Experts of a small language model: width 192, 64.1M parameters.
Below are experts of layer 3 (counted from 0) of a mixture-of-experts language model. Rows are named router (the router's row for the expert), up (a neuron's input weights, with its number), down (a neuron's output weights, with its number) and show model dimensions 0-191. Each number is 128 + 24 x the weight over its row's rms, rounded and kept within 0 to 255.
After each expert's rows: "mostly gets" lists some tokens that are sent to it at least half of the time. This comes from a sample of Wikipedia text that the model never trained on.

# expert 31
router [129 127 135 157 112 151 131  99 162 150 108 162 111  95 157 104 126 136 141 110 112 158 132 142 124 109 135 107  88 107 130 133 100 109 107  93 150 132  97 134  80 121 100 131 154 141 184 134  80 130  98 154 127  89  97 142 119 139 126  89 140  98 141 138  96 103 107 172 104 133 125 162 112 120 120 163 112 157 180 127 167 149  99 133 115 179 157 130 119 108 170 148 127 144 160  99 123 118 134 121 115 135 104 159  70 121 177 146 136 105 130 138 127 147 120 129 138 134 129 134 130  98 139 163 116 130 195 113  91 138 132 131 124 170 120 152 145  63 130 155 117 153 102 111 137 106 148 167 164 137  96 122 104 129 171 163 114 133 117 132 122 113 128 171 153 143 112 136 123 134 140  91 157  93 116 142 108 108 146 130 110 127 119 167 144 112  94 146 144 178 175 129]
up26 [100 120 148 109 158 141 163  84 133 191 147 132 137 153 125 188 149 105 124 117 131 110 115 151  70 166 131 128 167 106 131 139 122 121 158 157 194 115 139 118 150 133 126 154 129 118 111 117 113 128 119 124 109 104 103 159 117 146 140 127  77 101 115 148 135 129 145 149  96 115 119 166 140 128 128 122 183  75 128 136 121 137 112  99 156  94 125 173 145 119 129 152 109 143 152 145 118  81 138  97  96 115  97 134 144 156 153  99 163 150 109 122 105 109 140 164 135 140 125 158  94 109 115 162 167 139 138 185 120 139 130 155 135 111 130 159 154 127  72  91 156 160 141 171 121 130 128 124 128 124 139 168 147 122 148  89 144 124 113 105 121  83 115 153 113 116 153 151 120 152 146 116  92  99 131 138 118  93 108 110  97 122 130 135 121 155 104 121  86  93 160 118]
down26 [128 181 154 145 112 151 139 144 126 102 127 151 141 107 138  86 121 141 105 155 175 141 141 126 156 170  62 126 120 143 144 121 116 165 134 119  77 161 107  84 113 146 136 121 125 184 181 150 139 121 112 138 111 143 147 147 135 108 111 117 160 149 124 138 127  70 118 154 153 136 142 146 107 121 109 107 129 148 151 119 131 135 114 172 153 171 154 113  77 145 131  83 105 119  76 135 118 111 132 100 156  94  82 125 151 133 170 143  98 102 151 105 105 156 136 145 146 117 124 103 153 138 129 131 138  95 129  94  90 137 151 118 132 148 149  81 122 120 136 168 112 117 134 124 163 163 180  92 148 139  89 128 157  83 157 138  86 100  98 122 134 137  98  91 103 145 151 137 150 147 122 154 156 124 123 128 144 145 139 133 104 115 130 111 151 112 107 103 122 113 132 104]
mostly gets: " d", " st", " Th", " St", " sc", " en"

# expert 19
router [122 122 113 140 110 139 140  85 176 120  83  71 102 112 139  74 115  76  85 135 127 125 170 161  77 173 132 109  89 163 138 137 144 109 100  91 106 108 144 164 147 143 122 147 138 168 119 105  95 149 130  73 114 165 104  98  95 103 166  83 131 146 100 138 111  92 140  85 173 145 112 120 131 156 113 138 139 148 116 139 165 131 141 121 138  92 135 137 129 141 132 133 122 142 158 153 117 136  98 113 133 135 163 127 134 132 128 106 131  98 127 156 115 120  81 103 113 105  93 116 120 112 129 113 148 111 129 123 114  85 116 160 151 172 164 123  94  94 121 119 128 155 155 158 127 157  98 133 175 100 127 163 127 137 128  94 137 110 144 127 161 110 138 129 142 109 137 145 131 161 117 132 152 108 102 129 103  88 115 126 143 138 117  80 148  97 114 163 108 121 126 137]
up7 [144  88 160 131 146 160 107 108 129 140 106 134 148 149 139 142  89 132 153 123 123  91 167 166 123 146 133 146 137 117 117 113  93 141 128 141 170  97 120 165 173 109 104 153 130 137 142  95 120 130 135 122 103 177  97 135 115  89 165 133 161 137 112 118 131 120 125 133 111 153 134  68 130 136 107 137  95 122  83 164 152 116 139 143 142  90 164 157 125 133 119 160 139 152  89 116 135 138 147 115 154 105 108  92 148 149 141 108 181 159 125 137 143 135 143 119 114  73 122 151 128 143 119 108 123 149 155 148 151 121  74 148 130 140 134 121 111 123 113 107 137 134 134 137 133  68 165 113  49  94 127 125 117 143 141 140 168 158 105 109 125  80 128  92 168  68 133 110 139 133 113 111 116 145  89 159  86 142 121 141  95 111 152 101 135 112  97 110 168 128 121 112]
down7 [143 175  94 134 136 131 156 143 116 134 102 132  98  91  91 141 130 142 127 144 136  94 128 121 143 100 139 114  90 152 115  85 125 135 146 134 122 175 125 151 135 143 127 176 135 136 126 120 159 124  95 143 114 114 117  91 151 158 112  89 118 118 122 140 146 127 122  91 187 153 184 132 178  97 121  98 120 141 167 111 104 129 135 183  94 130  97 132 133 133 137 127  98 124 134 194 132  74 149 149 112 140 122 152  93 113 164 137 112  90 137 109 109 165 147 128 142 165 122 140 129 124 105 160 109 133 125 142 133 135 158 115 195 132 124 102 134 143 140 138 200 127 134 123 112 149  99 126 153 118 165 140 104 138  97 130 135 163 149 137 106 171 119 124 149 130  99 142  95  92 117  74 135 115 107 133 148 101 146 155 132 141 118 140 114 150 134 128 121 165  65 114]
mostly gets: " named", " left", " built", " led", " used", " published"

# expert 23
router [114 170  97 154 127 169 149 157 135 150 140 137 105 113 139  93  87 112 112 113  94 132 136 107  79 104 123 114 141 109 153 140 139 154 145 122 170 128 116 129 124 100 189 142 154 164  85 151 111 129 116 108 136 122 106 115 129 139 101 152 130 173  80 121 154 117 176 106 165 112 108 129  75 103 118 171 131 151 141 127 166 112 116 164 137 157 127  80 167 156 103  81 154 135 126 150 132 133 137 154 152 169 135 169 107  90 155 152 132 106 125 154  75  98 130 103 153 105 137 160 102 125 160 138 144 132 124 117 116 132 111 131 158 141  84 140 107 128 152 141 142 153  97 103 142 118 119  98 141 108  97 158 131 134 106 150 123 124 120 165 149 123 169 140 162 122 133  94 152 139 151 102  85 106 146 141 146 133 111 137 162 124  87 132 126 102 136 166 166 145 132 144]
up27 [139 126  76 105 122 114 105 122 147 127 139 139 124 152 105 147  64 124  98 124 123 112 139  85 136 136 112  83 133 136 126  88 131 164 130 136 129 146 114  93 123 129 148 178 124 103 122 138 102  97 103 143 129  92  95 136 113 129 132 169 104 112 144 144 143 124 143 160 136 132 115 144 104 136 200 108 144  98  96  75 126 143 125  95 117  88 118 139 132 109 153 136 108 145 127  97 107 157 135 119 165 106  91 160 145 102 144 118 150 107 105 104 165 113 149 102 122 173 165 106 127  80 114 119 147 131 150  93 126 101  96 152 136 141 154 106 153 115 116 156 136 166 102 127 123 127 122 120 131  98 136 156 164 141  97  97 103 142 126 122 122 190 110 134 153 115 121 147  83 100 109 119 160 131  86 139 138 132 170 109 109 156 141  98 134 187 147 112  91 164 158 159]
down27 [160 115 149  97 167 141 161 150 146 170 161 149 101 130 119 121 111 111 101 145  98  94  91 140 142  83 162 112 118 111 137 141 128 112 119 151 142 167 194 182 130 154  81 125 119 121 126 147  79 138 141  97 136 135 136 111 127 121 180 150 136 153 106 112 172 118 189 129 134 127 123 131 121 141 167 128 131 146 172  97 127 115 129 119 153 111 164 150 105 151 108  95 146 117  87 114 126 139 133  91 117 116 115 143 122 156 125 136 136 183  91 131 117 124 152 128 177 112 110 164 151 156 155 126 123 125  99 136 119 112 133 150 118 120  89 150 113 133 113 119 132 129 155 178 152 141 104 138 155 147 126  97 147 175  96 152  94 121 131 160 143 170  93 136 122 107 103  95 131 105 133 120  98 116 131 110 199 156 147 146 127 127 125 124  93 162 141 101 123 141 156 119]
mostly gets: " ", " ?", " Yes"

# expert 14
router [ 83 154  87  93 101 155 146 112 107 165 143 142 122 131 128 156 147 153  94 110 113 148 114 135 125  96  99  87 129 132 175 131 169 127 138 154 162 100 131 128 107  84 138 173 156 141  97 100 126 174 108 107 101 126 130 124 126 137 170 112 139 166  89 123 112 118 112 116 131 116 143 166 107 149  89 119 121  99 133 144 117  89  99 109 114 108 125 154 106 117 123 127 159 163  95  97 132 105 122 100 140 152 102 158 148 166 127 137 179 128  88  95  77 120 126 129 122 114 119  77 123 122 142 111 147 111 142 143 110  90 126  79 122 145 134 114 133 152 113 130 151 144 134 156 126 114 123  93 144 153  97 121 143  80 140 144 125 115 153  86 166 126 159 167 153 148 131 134 109 153 112 153 168 139 171 109  97 111 114 156 149 119  85 142 144 130  95 146  74 110 114 131]
up26 [104  97 112 142 125 147 136 122 145 100 135 135 145 123 126  76 159 196 130 129 119 127 118 112 154 118 183 113 185 109 127 140 101 106 128 105 118 167 118 106 139  97 127 118 184 162 141 123  82 124 136 154 179 164 169 165 116 113 167 109 156 103 136 122 113 121 156 123 125 128 129 147 136 104 106 108 164 155  96 116 143 154 106 111 105 133 145 133 142  99 121  83 150 126 135 130 114 121 153 123 149 143 147 127 137 141 121 150 117 121 164 111 140 141 138 114 140 117 163 132  82 114 161 115 115 133 149 164 168 132  80 129 153 122 153  99  81 147 169  76 141 136 160 130  88 125 130 135 138 117 141 120 133 114 154 129 105 152 130 130 155 107 111 159  98  74 143  93 143 122 156 138 130 111  79 128 139 159 154 149  84 137 136 172 138 168  97 159 169 119  91 120]
down26 [152  96 127 124 158 164 154 113  95 113 144 121 158 101 137 103 162 130 164  98 118 145  99 130 125 139 131 106 132 143 112 127 120 131 149  91 135 101 105 160 186 138 122  96 139  96  85 123 129 123 150  95 128 145 137 121 121 110 105 140 118 127  97 111 115 122 153 142 104 114 125 131 141 114 138 115 100 115 106 109 122 148 130 154 149 139 103 142  95  94 115 148 166 109 153  96 112 120 161 133 105 167  99 101 133 132 154 183 112 123  91 156 147 149 148 161 111 109  62  81 150 121 116 138 152 118 108  85 128 131  83 183  85 124 159 135 104 128  92 126 109 114 132 106 143 155 117  77 110 177 147 162 111  89 124 134 152 126 136 150 120 155 152 105 113 119 109  65  82 119 144 101 118 114 164 111 152 134 120 129 149 129 136 119 121 107 133 100  89  80 179 125]
mostly gets: " his", " a", " the", " an", " their", "The"

# expert 29
router [ 97 148 124 121 123 143 119 116 117 116 130  87 102 121 110 101 120  85 149 144 142 126 146 112  68 121 128 160 143 110 116 127 158 128 115 144 112 103 162 172 136  82 157 112 134 111 144 138 114 132 131 112 165 158  91 113 119 149  98 122 101 137 119 130 155 106 172 135 128 131 133 139  85  87  90 135 146 152  81 125 145 130 119 169 108 165 144  98 165 134 113 107 157 114 135 129 127 118 115 109 140 181 106 156 112 142 158 107 106  98  96 131 107 105  95 151 180  92 150 147 145 121 123  94 155  90  76 134 127 127 162 146 161 106 150 118 115 153 141 129 133 177 111 122 119 127 110  98 146 107 130 154 173 103 112 150 143 123 148 100 165 155 153  99 152 107 154 106 173 154 111  90 116 106 150 146 153 115  97 108 128 165  97 102 131  77 142  86 129 101 105 127]
up6 [138 126  77 102 129 124 125 145 115 152 136 134 100 136 149  79 137  98 107  79 112 124 107 131 124 115 153 160 148  88 117 137 106 100 123 143 141 122 119 108 134 109 109 162 136 102 168 145 120 169 141 154 159 106 123 171 102 139 151 149 154  59  96  93 146 153 144 116 146 126 100 116 108 125 120 116  94 122 125 122 129 124 138 142 109  82 119 147 124 112 124 117 157 114 149 124  83 114  91 116  94 131 150 152 187 151 122 105 161 126 121 108 130 140 144 165  86 148 142 118  96 127 127 143 129 116 114 114 121 101 146 132 118 113 135 134 131 147 101 187 144 165 170 105  59 128 132 106 148 122 103 119 155 113 141  76 130  91 136  76 114 142 120 136 102 147 116 114 178 169 119 147 157  93  80 163 131 109 107 110 156 105 148 143 116 114 149  94 155 142 109 161]
down6 [127  93 134 134 108 165 143 175 129 136 105 168 132 163 104 141 136 179 125 124 129 136 132 103 129 134 153 116 135 146 162 142  77 130 139  86  87 151 120 154 128  91 157 112 117 143  92 113 178 153 162  94 108 166  86 107 121 155 160 139  66 137 138 111 180 101 131 142 124 118 137 117 136 104 151 110 103 132 103 155 101 152 152 108 122 143 161 144 144 119 140 184 117 135 160 104 108 120 177 107 156  67 169 160 142 104 152 142 130 151 146 145 134 130 146 126 140 175 144 164 132 100 145 142 150 142 137 118  96 139 149 123 144 137 111 139 101 148 142 126 111 147 131 109 121 162 128 138 127 126 151  74 115 130 140 166 122 118 135 107 130 156 128 155 107  94 115 124 157  78 103 136 163 127  87  97 145 190 138 135 126 117 160 145 157 133 142 145 141 154 120 128]
mostly gets: "History", "Personal", "See", " %", " ISBN", " Died"